Experts of a small language model.
Experts: 24 experts in each of 11 layers, 64 SwiGLU neurons an expert, 1 pick a token, a softmax router, a shared expert of 64 neurons.
Below are experts of layer 6 (counted from 0) of a mixture-of-experts language model. Rows are named gate (a neuron's input weights, with its number), up (a neuron's input weights, with its number), down (a neuron's output weights, with its number) and show model dimensions 0-127. Each number is 128 + 32 x the weight over its row's rms, rounded and kept within 0 to 255. Numbers have three digits each.
Before each expert's rows: "gets" lists some tokens that make up at least twice as much of what it gets as of all text; "comes before" lists some tokens at least twice as common just after its tokens as in all text. This comes from a sample of Wikipedia text that the model never trained on. Tokens count by the router's weight.

# expert 13
gets: ")", ";", "%", ".", ",", "),"
comes before: " |", " |\n", " The", "|", "-", " and"
gate2:126148143129125192124178128153116131151118156127118130139126127100138099179128137143123133152128112136125119115117091124126151126082113153117209132113109130124132122128122130115012134056149133077211118122114123134106133117168129123140187135129188100056169129128130118085034121080130127128130083127145124126118128091123146255131221160123132091129128116154148098128152138082164177123124
up2:117075127095135166130134139138130165133112127129129196201147078129138129183149145140112122152108112146113098152088128143146122075105126127122145112132074120129198133122127166177131167033131137123045172130082206141130154114064094083088129109129142159126133127133038123130073090121123209124161129247102132131098099111130116127133130140136155085134140157129131127130114139098128131131066
down2:123149129122085145136136133163144175175131149156192210162132130020143115160103121095128140109122127165183099139031089126128159090091098107181176137116178141058131110133129137146129125151164114102116132103102168149125115122132141155165127138112108153133133163111079182114129151121066107124140130069086158138123202125107133138119114127141148120102110109113082112061117116127181121116021
gate3:127128103168128101128128133137143068165123103128130233126148120101143133124148128116160129043138126072143112126112106126053164129127157110107131115113203157129134128176135089119131140132042125128142112175186122130108186130125101138119107132124144127129125145130114118184086108136183131139085171127228187127128128130145092143127157143128065161157140062131125131127110123109255159124143
up3:132201110112140131140127137106135128094134128130020127155123121128119124122173100129099111128129113143126124131132119079085128181104114136130113155117047152133128175193165125124126117129147141131141124111088201117131132161125133121129132144230127128100123115104179128043179130126118133094126148059070058167145117159147133170110104049135113123102102130108179104117102129141073036074142
down3:129116119151162133138164112136188130150127126116096213128114128124114134102110128095112127147156104133145239137083133120114139147074123144118138167126060218134124132083131183128122097101162158132029148106165135120138105070165130172215114129153136139128126124149132130127099133068060085106135125086193119100126184101124123133127138151150103105138128101136178088090128081061140127084126

# expert 5
gets: "0", "5", "6", "4", "3", "7"
comes before: " |", "0", ".", "%", "5", " |\n"
gate23:179167128127129121131128127128127131132116130119133147103135122129128119255128130101199199168089122121126125117119129128131122113138118123136141130149122128015130130129129128122143132124128171124010108125128123223091101210128127130125121128123186123123147129097114101124110128029127128129126127139180128040091131127110108130151196134061126125123095114130127136179151128115129124172129
up23:124130125128128074182135127079175138142079142103131070034129097139133096140148208124141123118134127086094136151111122140157143127127139118210081075112150123131145127135125096130147149118118131089085097131129135120145135129146132162121116127111165077156121129122132050125103128122120130135134129137124125047123123118122124036135139108160180090118120094127142131193130255108043121201154
down23:129159142129120156109135114128168126089116067116114134133128209133150152170136201141073065093126117138116106133126136059142078128130122119065162107104167128143155146124091085081125121132153124137127151151173125094209117113127125111140128160190128128120185123111130104128219145165125146129198169128124134148112142081119130109067111102074124142127191071034134087072111127131070152119126
gate24:172129125127127130067129072128136125128140130131078127090188107127127184109130136127125069091122129128123111106128139143060120127036128124131113161115130193125127177151155138123175179106151176144105129119136122088127128124132127144035129112070128130109204101070102135135140131129127118214142129196137123134129131091128108157144132003132115145129243137137139131095133126104152112132123
up24:138126125121130122129145155103155142109186122255128074127134119125090122115080088122128134135141124110087137184057131055137082158121199119168129126099134100127083095200103138064173124121134163124096124127105148152223172110117072127157131126154208107121109171036105131129162136124119126091133147186146141151128162126123126108146119089141130155089127170131100109130125151109140126135126
down24:124138127131104104148125135134099116152138126092122123130125113213078104088062148171088126092187135091127119136109096119057125113152126126118130127129103133129128137118196137140095128169137131118170146068176092136129119120153092124117118158126120134116066151147113120131059092146130231115113147203139106122023117179115114129128144255169089128167144155133148094115160134126171128106138

# expert 7
gets: " of", " by", "ing", "ation", " the", "ed"
comes before: ":", " the", "\n", " by", " of", " in"
gate1:207109229126131128118128135130119000125131108112146114165115146152150080121085231222128116129147111114129139137130107133089139129131122121162136068165105120081114121124172143131145127099091126144116070128129085135138105132129135125166111100128157153130128131116130156132141118117161049119132131129203116119125128130185236099127100153132107117124094127123127127099133168144114113122133
up1:106127098129128111085122132156124180148103128158061150134139146125130123116127116050179130111122255132123134129057106128116143128135064131123119172080160118129131132130128162128118072173108146137145128111124140097185122129137144111095144118111137118128128180151094129130129128119110172126137154106113250138131119108053126192122116129122175206060231130129121129128113121136117085148106
down1:126224128000127094137097135126120139094139138079133119203146145133136128125092143096118140104125147100124110132172102125129133090090127141182164129138124218097163137093172167077127124145127151143154164087127095093075071140132180122147163062148105085143081123126087029127132144096129115136133149120135111132115156128124128164127138218182111127127119130146120147127121146148116172098154
gate2:163127126094134143128138154168135171124096122145124115108150124106116070159119134123118122124194172132159127180118116150155118090125131129138159131124150128054129119128129126068187178128091184178099177087156125148132121165203168189125139080041113128158125116111202149137147166086119140109129137120131169145117162117100152092152122137096064100124128127127085127064157058106009139119126
up2:116131181128146129128124143124127122121112143134110144181092084128124125153117158124128171127139072201109072127128148125135168129141127137054142132102154166181113132140135130129132128121073126130118124128131142149092131115106128093093118083189145085100120129112100129126126131136129207129116126137045137070203128121255164041128153109094131128137151141122113126127234121093134050136181
down2:129129104127127092119175075129182066095125115147137095168127209104102208129114104111129146132178120118129075182152109118055086108119183128042127104127139044129098130124128180137141078119140136126151175151132128158155122103125129146094113133185202124081123132126119102115155128092136166098138099121121127132065160047105133065094184130146165129145181098179141131134138165134108135126146

# expert 2
gets: " ", ":", " |", "\n", "°", "′"
comes before: "1", "2", " ", "0", "3", "4"
gate4:132126072134128135146109113159140148176126138135120091129137163112173101065101124061130149165129190138156020125118128117119069119060119128190134231144130132128125085132108109119114146206086128135122127110167165151138131122181113115148153103162139129152164126130092129096122089127137121128105094125125128128195122123128139134113109129123189103199124128138130052128138211043111173099130
up4:129095127142124096126126165128086128137134134129128161126127131128168125161125099160105124115193129125100104129128146125154250164205121127128144110129186116129127168138154135134122124122121129087138142147106125128033072129164146116128127180126128126130127149088046166167132112132141097104125129126138116104159154127133139064161116167137034118121000119101149123087127096127129117115098
down4:138096177126128073069130090129152131164143130173127145144119162044130150115119065101175171128127140155159122134117192148124184102140118126125152123142202127114130128130122113117057083146128132075142205147124102130073129132119146186141105132114152034124064147125086128128103101080128134108134128108135126143187130042108121198126214139078148114124093145130161127128178137134135173140131
gate5:162140126168101105126132217123140139124096131106111095105152119143113164122126124116156179120084124125127097134144124123130216127122114179153133130192128131124104067130125129124106124128082128128130139125157124119132130153174139172076211148146128127162173228137134126141131128126095126227119127115128129124136046129079130188111126117064158126128075116161125047160130074107095193078173
up5:132128148117078091135130121099136134123157129138127145131123118142251183130129171088128189106126118069125121133121134127126175121130102128066000128102119150145108130140173128129175132127082110088137097097126201092122031166122127110132217129175104126127157138097186118132137165118150147178124106089128128119122122126079082201138137146127140126160128125122159080130131139132140128076120
down5:133218104134125126127067151079097130125157196099029090119100108128184109239112107124150099130128132119128114156126048128192136120165125149085142153113146124190135139116147103128158138167120072118148120128183029128131125128128183157131099126128113153102089162165122125205112133134135138178147083132116130107121151162169107133125146143130133127053110106105114085103135122120132145129145

# expert 12
gets: "s", "es", "as", "os", "us", "is"
comes before: ",", " and", " of", " (", ".", "\n"
gate3:098131140098134103123150148056083117139153106137143205129135148102135087130130155122146153141147231036135050111127127133115127076113128152131146135133185070131128117129204117095117124133126099142096173182083118130116154157097159140129110124102145120128129167147103160124121154113136055165067033150163127102131132123120132127135106107128150089129131120119130084067103230128130166138171
up3:150129119171129127136129064135110102129151130129140124195151136134125126015181099129165162149056132121173121201117091040165109126128224124096123125151210154134128162181141129125128165137151111118150116140034122167145135125130101131121151127123181114136076134126127089136130131108078118126183193097107123128120092127121141099162093131119129144127131146170098053128148169094118122103118
down3:126145184116130091067181130118131159133122063145160143206082076128106114123119122202137149141152199070110133150140126144110076074131132114130135134119166166172184129129112094093157126095168096134105139150126123125148103144135187130124096108127166080115160097118112140131134128043160104013145150118158130129158129153120114153139117112186096128146094056063119191139116142165119141092131
gate4:072130090119107129099233131143129153111085091127138052120184120060113068151119120154118113141130113225104037093087128133102162189116034141130133114121198148104129041167109119124147143113139160129191128146138130121137146129108115128135139154148051102122161115124091160117117112133154101123085138099131117129132101131124125125115193099142141109128105155117128162155195132143129134132133
up4:104120133116130133120192078121223129152127107087138119132116134138127120143118153130120066141146147141146086100125056128104112127135124124135129128116092120102133114128135106100134053139144137201150152102190084061122115121082092190109108158151105095129123114124154075148150034137187141173057136098104126126133141129175120075149182134083226142133108134087116199125105127138124164158168
down4:150073130109129116165102128135124118134137132130128129154095139147099116131104112104112176132102111177164152122127117117113127155084124126113076129105134124147166112193157023204213129127137160104156132151128162117131110089122022128082127123137129146162208098130142105156221158131156101129150137158135154112113135062132142093132122129079127069129086137153028115114122075186123137130129

# expert 6
gets: "om", "ill", "g", "im", " im", "l"
comes before: "er", "p", "s", "ing", "es", "ed"
gate9:085122125147151121132130123092105131129129137124115126127044135173126146135138136124137200168088129132135190126128128127131114133089124121125098184087123153082126108126104129122231132128131142157098019120168132122120102130064125151150180126101124166131131129134128139111066128151148158152180133126132105012111152177132113094091144131184130127128122130147123119127127179135187002109133
up9:049162136178110130122127132097132153123142125120152095169129110129134129126138173039134228186131145151122128154140150133123097076149090088159127113105128144135119146094130142117129101111126052131119099105177125131085159162149132131079175126131105118113181129129184104093107114128151105132123128123111110171110106165116113021171126195139125185122115140127137136111128095182185070228091
down9:078139151144128137111072110113146107061153113131079130112104102113183107132118161114128133151129101172131104150147126107124132128125148146106173201096145132113132153092131138145125090094144181091127163127119118101092125121151165094141159092152162193112132129080112123158140117127132190122135213183102130158119176122120195041135105112107127136145009149150129132154148191135033176096106
gate10:106173150129131200097124129131128150127160129125215147166059038125133134112127120075068134140129163142115129142160173130117128123224134131101141113146119171083129108127151144124127128228091138128131124157127142143112042075137104138127074094058133127125166113124172156128131129125149147099090103088175226189138152122128130135107134124129090124170130106083119126131108177148161127141104
up10:125090094130134151143112131094099132128187130136121128133139109108127102152147117122131139118135134098186128095195142098126143077133128066101146152128099127143177130129119148111137108127205090156129135147222132175130128124158149066119126093076129164134085122124102136168109135116192020155166133122152184195094053042139157163137111081189130125148121124105169106118162107138108133127053
down10:133119216132115133123084221117115125095135126057125109128138146178171124076177118155125134093123141163112176137118076123130136131142111125136150143093151129150184135125100122130172126088052127083122116073125188072140121135087069111127138127128070154119166062176116116107104093131133149150056128175129111151124140127165120084150135182128165163138132128032140174123141106070128150119081

# expert 11
gets: "ow", "w", "ing", "ight", "ay", "and"
comes before: "ing", "s", "ed", " of", " to", " the"
gate4:161096123092069134127119131129133132085070169135132100131159207088145129123177092129127136104116137088116213131224133126119119124130203120093098136143170129125045131166131133110164146177128133118130165120171116126178178129121124125107165114189128062124126119127057125155131101129108136123205124189146143144126125118168133106165127116182105186164069127123118091130154129121046125100123
up4:171147129149081131086114140096064126114147136098118139140000120126122097129082179108126177132076104126142117105137216121146128065125130077129066082087073155132161121136133136143165126127130119195126121143140133078111086118110119095128127017131060131150129138112115145160132070128175128142139129156101086126131124137135124152099148095126133146102130140180179126187167150135165154138128
down4:171131132137107146166125109120118151127167126127144120125129109165118110128129080096121131140140174130083127202096108135154160127129104141141229137133061118078188154104129144130138118120133078128142061125144089060121098202085060072150131123108114082127214118159104147123145107222164118131103166139186128049098087128122140112108082128108174123112114093117139121106161140169133113163167
gate5:126111128148087122128115050129139130104158138109146151143128128117131251132121088141123109130146129103130130130091118101128163024112135056161079131119123134126124083116125116216206133127129132129129064083125132138114133153152117137084126139185128130134112125113164128142193118150075128163122115077128134129130055124191130127199137176140137133191104066104079139126145119132193094128132
up5:133113112137141089136163111089157147086153127076229090132146124110144129113139074161136140092137124091062097139108126123086114177130113076255128128110127130181137120097154127212161128168130130114106088115137145160137127133169112128127171123161129172128086132144129131123158110102126115157132127053199126127128128122106164160128071113095071100128088111130129106127168117130141130201149
down5:104108178118115090108133131065140136115128103127104201135047159143129132130158169142095069138107103102179134179092178185124082116111121118137127175133125139132157112115159085111124145115135127133147134187120145118132087160107178109051113131114171083122206134129121147031074130113138128114100130128077131142081128172121052189109144128138179123144146141138158131116208134141075142186127

# expert 20
gets: "h", "a", "ar", "an", "j", "i"
comes before: "a", "i", "an", "ar", "u", "o"
gate9:127129188122124123128126115122135176133118097137168118115133095131167112125125188132121154113103132133150092162169186122058127093130100132164246187217163107100095159190078151090120121123128127139135110152104222174132143130098134130055082134101129127103081129131098128130121098161127115117131144163132157191129163111137137143080200073087138130145131123130155080126109118103149061101108
up9:125181169128135108158100137129120138137123074150130133179134160056098076158126127072137174149126099157104140127085144058125130121139099092078061126121098119137126122127128133120119086175129094097162119050155182132105144128154170168113142140139159130159141119187126145140135121155065160124125097191109148086128163123180055097100035156119141096139038095104095132139126175126124088127182
down9:144108102133054111115157119154106118133122063098181143128128169136112128122134074104121098136163142115148179081121095144099140135131132156145219040106126101122153161127150195128142187128120114127094144231234120143138145144142104130137164126145133122111108129103126190059124116194153122107084117162175077117110130113121122072141120209126108110064132154105151124128126139146132120105125
gate10:141192144113134123137122091127127105188123182122131137155119082157120052128144176120148124139109108128132086134128185132144103169116119121127203128105138156101114106100041170134119138133131125213222090215128116130184108111107093141129105134115140155134120134130139143109159127197133129133127131102114134040113125120170115069150130167153132181116127203130105048160099111110096142170146
up10:135129176130155128130049107126127137128140127150172146103129071124149097128108156101143138128045128123203115118171100109119127135108179120138114124130209115118124130187162157214065128131122097185170140130148114143127089133084128185129128200128119142091107051123127137130132113124161126117131132134069117121114126127077086126084102127192121154157107150158144141128117117229118127124029
down10:068132182139129157128063151077135132091153145165124116155132127111136122134095142144187127032109169120135082130163118131145141096125128087097113171080097068146143198122128084127138088116173137102193067154092101129115110123111126101053120163087136126136115176130171133174136126113158094077133105132142133126148131133131137128104107160177147147098138063104139070180177189126132039152096

# expert 22
gets: " |", "|", "-", " the", ";", ","
comes before: " ", " P", " N", " D", " C", " S"
gate9:126143133132117128101154144152145109131125189064062130138116103127143126200141118178129128076132125061075197138131120107128000148128123187134128125067124123153171149129144159128125128177122131145117122146174130130191102177081196129145103119121134131129131122095120102116118034175105127067127121135111148123126128138198096131122114124129131136167133111139126182165075089135128150131091
up9:126089123091131114136057140033127188154123187116134128152156114147208139104162193099127143173139158089115193130126138072109096088129139129133125133127163035146131124127129141085157120174126121132125097116126130096127179132112132131161199127133145114098137194122211111120131124130125124181128095128047129135111129109112103140121128134129130230104130143143183158093076151135081106124117
down9:180062130127120115086119125139101123127146132159132134130133067136183128077173149114102229108137159097028133089134138118135197119133130148129163129136100133144182137110059131195108133133117163089138151131065073132132110182092119113169131136096137093127117125149207129127127156052191127113148128135145123126111130172133130149122157125178028150126106127087131129092122136138107100129077
gate10:130146122127132126172196050144120131128129174128112142105162131091112157122128130119099083138145128077052164101116129154127096125131157128116113163119124128122143127129153119062069092031155206158149132122124109153149128151125230096106093129121114138113150188129109167138121145118127127135128138120094172118123157000096155100151144136144062184138130111130128161099086125091156131125102
up10:128124129176127133132127200147137138134131125085118124195111147145159101144151235123131061110141149122128152130121225118171124119132127143144157132128147129172077126061079103135121124101156129113119130133119111123132144034141127104152113127134094121125128130139052096184192105144114120126120073128127190129115115119129132107161147147127114104182142113130097118098106132049138127236210
down10:146127131125149083140127128138133154148089159183124113145126152134134139158122172132174077012136133113127118134110132135177111039122124128129135174116115084145130128125149112176148164145174104118130124146084112139131101132128102127148138136131157135089009128122094129098129135227133177137123099157148000125094090131135142130139158120146115059091132124129129142134130145114107121076134

# expert 17
gets: " ", "1", "2", "0", "9", "3"
comes before: "1", "9", "2", "0", "8", "7"
gate4:099129127217098128123167129061130116190125131090164133129089145130126120105141137154128127143122118122110130125122117141156082129147152118113146142135133129131136129126080130062133109121132084149063124157152141128113070068130111209188129111116124128131124150161104121129126139171128139114116136140155160153127044116134114127099102129060179156125110169129000128108104124128126139211042
up4:207157138127099128130149130145114107139129145136125057130130131077115128110124126118127131127119130117158130164094107131173082128125151083137167138058145109143131145251130112144205132215112097102142134169146126130125131118128123164083071133137050134120160147120125099130143110123072122131129131077128151151103052134128240095062092111146089167095127156131094132184127116127176110127124
down4:124120186127128147147132093138176132108147120136089160108172134121111083127127135131134127122129113186129127111065131154123173160120188123201093120138144168104100086100188123128134159066155154125014175124121113118049123172081146115072146129131148103120148171147124124102110127112109201128153122141132091129127115116137128130195085057129118120152118151202227117104089120126130096178127
gate5:191151121118132145115138132167134000130092128126130088128129124090126127116130127188113112125173130110126142152125122124145161122134125139117180118156181119054128124127130168132206170159104125195210123189087134136113099108131108161183127116074123103112119112129045087110154070151143050138128083129098118122129076129124135121142180129126067088148096133117106125151109128122122125131133
up5:085135119176128144099152141145153088135130125129141125122125054106122122127130163141126110126193102124149109175172134116136111141155135127127128122117137153129128127132176243110173152118134127147094129167093175144075107125086096109220128065216136159098106122119102132127162128159167014125129124179127121133128116127087132111118177128124099145135129090055210129123122094125125062134077
down5:135163131105120109079114110117075233142133163129204104057174130087119061200155133157057082150123139116149081127186150103083095064117157174151135204111151096129225118151133133177130155137198134134139127106129126105148112170113095094131107121149146130117119121112160163093143130119113141128133137084135126136138104126153128096139129105123077163180125098136140129087112126095161087165125

# expert 14
gets: " |", " and", ",", " in", " –", " or"
comes before: " ", " the", " M", " S", " a", " B"
gate3:128128137147128121097159144127101149134104125127035039130125165097184127104128134242127155123128177119139133152164119116150126128128133131131123128127105127129172131205123131078126178105114125206212091170133125111125144053042093140128004134126124112120128100144079125115130122127124141134134126079126131111129121136202127121145141110131090153094127120125129130155106051103139135135134
up3:128133106081120152058133179138128121116114159121119124135146079130078145142128143121116117118132131134153110059188168140087132133128176125127128116228109123120183175128118106122116140155127192139139117148146125144129127106077106117135047083150144146144099141111149019118127105160140100144121152102118134128121157152116118117153038122139181177081225137055077145128057148154111124122106
down3:127179123129167122125141124125124119111182142135129148140125147113135158130056082128119089114139066061112115118089114148120124196128124138146131127129139124163126084121083157099091143157135125152140155156162128119170125093007117130146087126114217177179128149059138112122131122084149137135112053169073134164000228139124145143127129146142139128119125134124130159126128129143119104128132
gate4:130075130131147120129133124182171095099112122148072124132121138121149202113175009118121166128145120138112145126126106100146153074144099120136102129135101205153138086056136154216126246148017130189105136143123183157126122094082127141111115155118127134123119166095085121145127128128139128137135106140133128125124159140113117171135124135130121158151132088137095072129134123076138146119174
up4:124120156174077132112141122119132072125118136126146167123138130135125129202109129171126073065130083063088213117129096131148180127202128128126143106105150163146147127084142134129107128138118132128114141124132128161113095135127145127131100229030143136127130096139123136167114071130157038130123102133132085128127124125156134132140123190128013126164126152212110133133138066107128122132119
down4:077164128104088097155123120190130090129121125133156142136130128128118201127119083120130123130122100084177188210052049178131105026060145109114097174119160132109125102134124160121120170153071071154152100118120148133135172104144131136115135107145092166131139140116118168132102081128128128145163171157093135130131128126129078146128125127126145089097144117101084119165139136154167246102102

# expert 10
gets: "est", "st", "ent", "ect", "ist", "ut"
comes before: "ed", "ation", "s", "ion", "ary", "y"
gate3:126077126076189255130118125150128142137141124137132126126140128127128128131163127127194102132159180130123128129137086083141130132237126120131195127134143112146196127131086130047133038139131101120164134120181073149066120129131112144145132122140104166097125079120118083127166157126137127120123180126105094149049134140113125150126116128107083066126121124139136208149129128106141154148108
up3:099134127096118121144148121128150135125121122131135103065172103132110127106139129121119183239197112140113108131182098112130134135192116109131173115125147123079230128179128128147131134155158129131102132128132072144128174206156118126119127120129067060110114125141135117102118129135062120128107090179121130127128098140154130222039125154179076144151122140116137108131137080119111118135218
down3:129117140137112128147148143138139135110133115144161135128093164166111024124149125129113205095122171138118100066107110138173151073180120152145106212092142078148115144098138090120125213113106117127045097075056134158184121160123130143126169144103160219077122078099155125178128101116185162127125053085145117122087127128139133110129129094119138129122127135129145099133129193126129142115125
gate4:153096135123117093120128151114075123091127178115146099144127098101184118109103137167182137092083129186071085146091074193127114127127156076138135123146142123103128145139068214102116126165142128123127142128138121138103122068143115118128128121116118144115182132000141138128165142102125115088140214123124153137164139250123156138153181144100144075147129145125144128133119119121090134084146
up4:129173141130129152167142142114149138137144118118128122114031083136150122156127127120238171125162157187154203127111130119138077175128129146146128142043150129144130079126135166169100150127079109153086068149128112126080149130154073125092120143103067115116130090121135122126087128118094077134125076151105118124140150147133072067103062121123218098125078123175121145158103118170139166133130
down4:110128100141119147152122096148128131088184127127133092079159113061119074201122121169161118128132096220139081133106174125106137158190137111130123128131123157095128130165126127130144134122125063179121186130048118143082124111182130108157113108129098126108123157042160153064125128149222126127188192161151147122144096109178113127143119115103101134120104129104151038152106131123098098129105

# expert 21
gets: "land", "ian", "er", "ton", "son", "ley"
comes before: ",", " |", " (", "\n", "'s", " and"
gate3:102122173169141000141123177120130171135136112146108123122104128160122066131142098117108131127130143093134117129202090129192172147144126125132125129133164123134129057127147128131123090169141105135145157127136125159118085123116117127131153102130123137109135185100107187134123121207157118129232089157130151124119149102140074132137164141142129092045191118123083089139101111094028128118169
up3:158084107139111120250115092078155174121128132117192117129120183128143129118131097191137105126106107130079131154153127083130133124127172109117152143140138092128129125134151133173116157077087124125141131122127046129255240128126092125097187125108125137111120096110095108126104125128160055123130132075127122119127131133120122133135128126139072146145124145104122128166076160102120152102135
down3:068119129071136147052123131124130095129097152124202143095157155120134078131150184168126067158127135109094122149171104121165128125138132078123110147063187212130130124158102070116117168124122127154190113129100130035151137136123115133141028144127216159129116121153179127103141145131116169153133168113066124100145100124097098092141122154111180140186141130145090100103110119111120123130130
gate4:128124103130085069140143114119117130086124165098125145170162161127124128094150120128139127170096013164117170096101158126166123131125129126144130212126126168125123058159129126087127132131120130060017132187133185143112121146127124127107204152126076164177127171112068088142129070117195133123171115133126090132130127126102185101120137119158136077151138183173123141151149150132128151093115
up4:120110114129185142104126163125127115124104110127128107243078141111080215109170056145132067127094076138137133085157132103123122125151184130138130106098214119099132132128128115128111088196144126160102129135130138102158122136149086176057129137135151084101161122110156137131113137138116152120095141134205128145118139052100109123179126181130122127117131134191104111182105060110152119142194
down4:063118140125143126125071148181090180159081155190144135089086135137136131198146130183141111111128054115117107128115128164113084086129116109127092129089114138136145179116103127109126041180110118164140105134183141131121133123143132155105103127167108179141125083134096059148176136123098127166026079148132136127082113161124163125159158170071130068127080142115085099114126126143186088109147

# expert 8
gets: " (", "-", " \"", "–", "/", "\n"
comes before: "1", "2", "S", "C", "A", "M"
gate3:127129130129127124180146165119116186119125128136118067180135150121126079132183128123118133129118140036117125139120145089211069118120128131130190120125008117165129126129108127127136134104132133057127186111128135125130124128139164083158107131127189131197121079094196156103188128159089126135127126163128132128129108164150124109111093129122176099132157102132140138129126060239128158083121
up3:128161131173050144125128167037150184131134119128145112134045157152135128188195203150128094127158127119129137156154109126118124150123154124107127124114135136139168015073140125113079129069130157190088188135137062152122074141151131111119125103124123128125082137146124063117128146102137159127132080140150147101127129106127130127156130131043179090122129141106123132198170123131110152162124
down3:116079132124123137101138155133123154130175128123133158132142158125100085050107172122120125133152126104168187141051164150099181100120120087120119130122204120119106131125189108196145084130146151145126074106110112127099116054134151136109134128125123119118120138159131207127150127124126164073129053124173148125094181118181164170097130162098127028108150191169060121114169088108128091118130
gate4:142163128132118116091127147148126118119138084120126127144117148133124184128104228178123122123178138117126083115133087127123152102138124135121092116147128128183125128170093235134173130125127094120129143120066126097144134141139154162129102138104112110163127005178112112131194029093045126127144109159134127126128163113145062129135149170135037191112112128128128119101139089124137129125161
up4:129128128116130129163113138246103094127149129115128128138182143128109193138125121053128123192128128174161141096088133186112101138084129123123105141127130128088145064119132150149134125128134097117171128108119116116154128147096175130088127100126106238065129165123129129125100137130128186127133094135134097144127128041165185145083200151128078128168128092128161199160063107105150154149116
down4:127115144092098181079138099112184154142058097132135105094078122125129124056189069153134134159153104145147207107152070068102142199155082150117066138144150125129128100122191127098118110140063154129130121169136101117121118139140081145196145152130072135119164129062123128123128160151122167125115178159069154097073129098099111126159066155157160154137147119167137125155125122122061125125144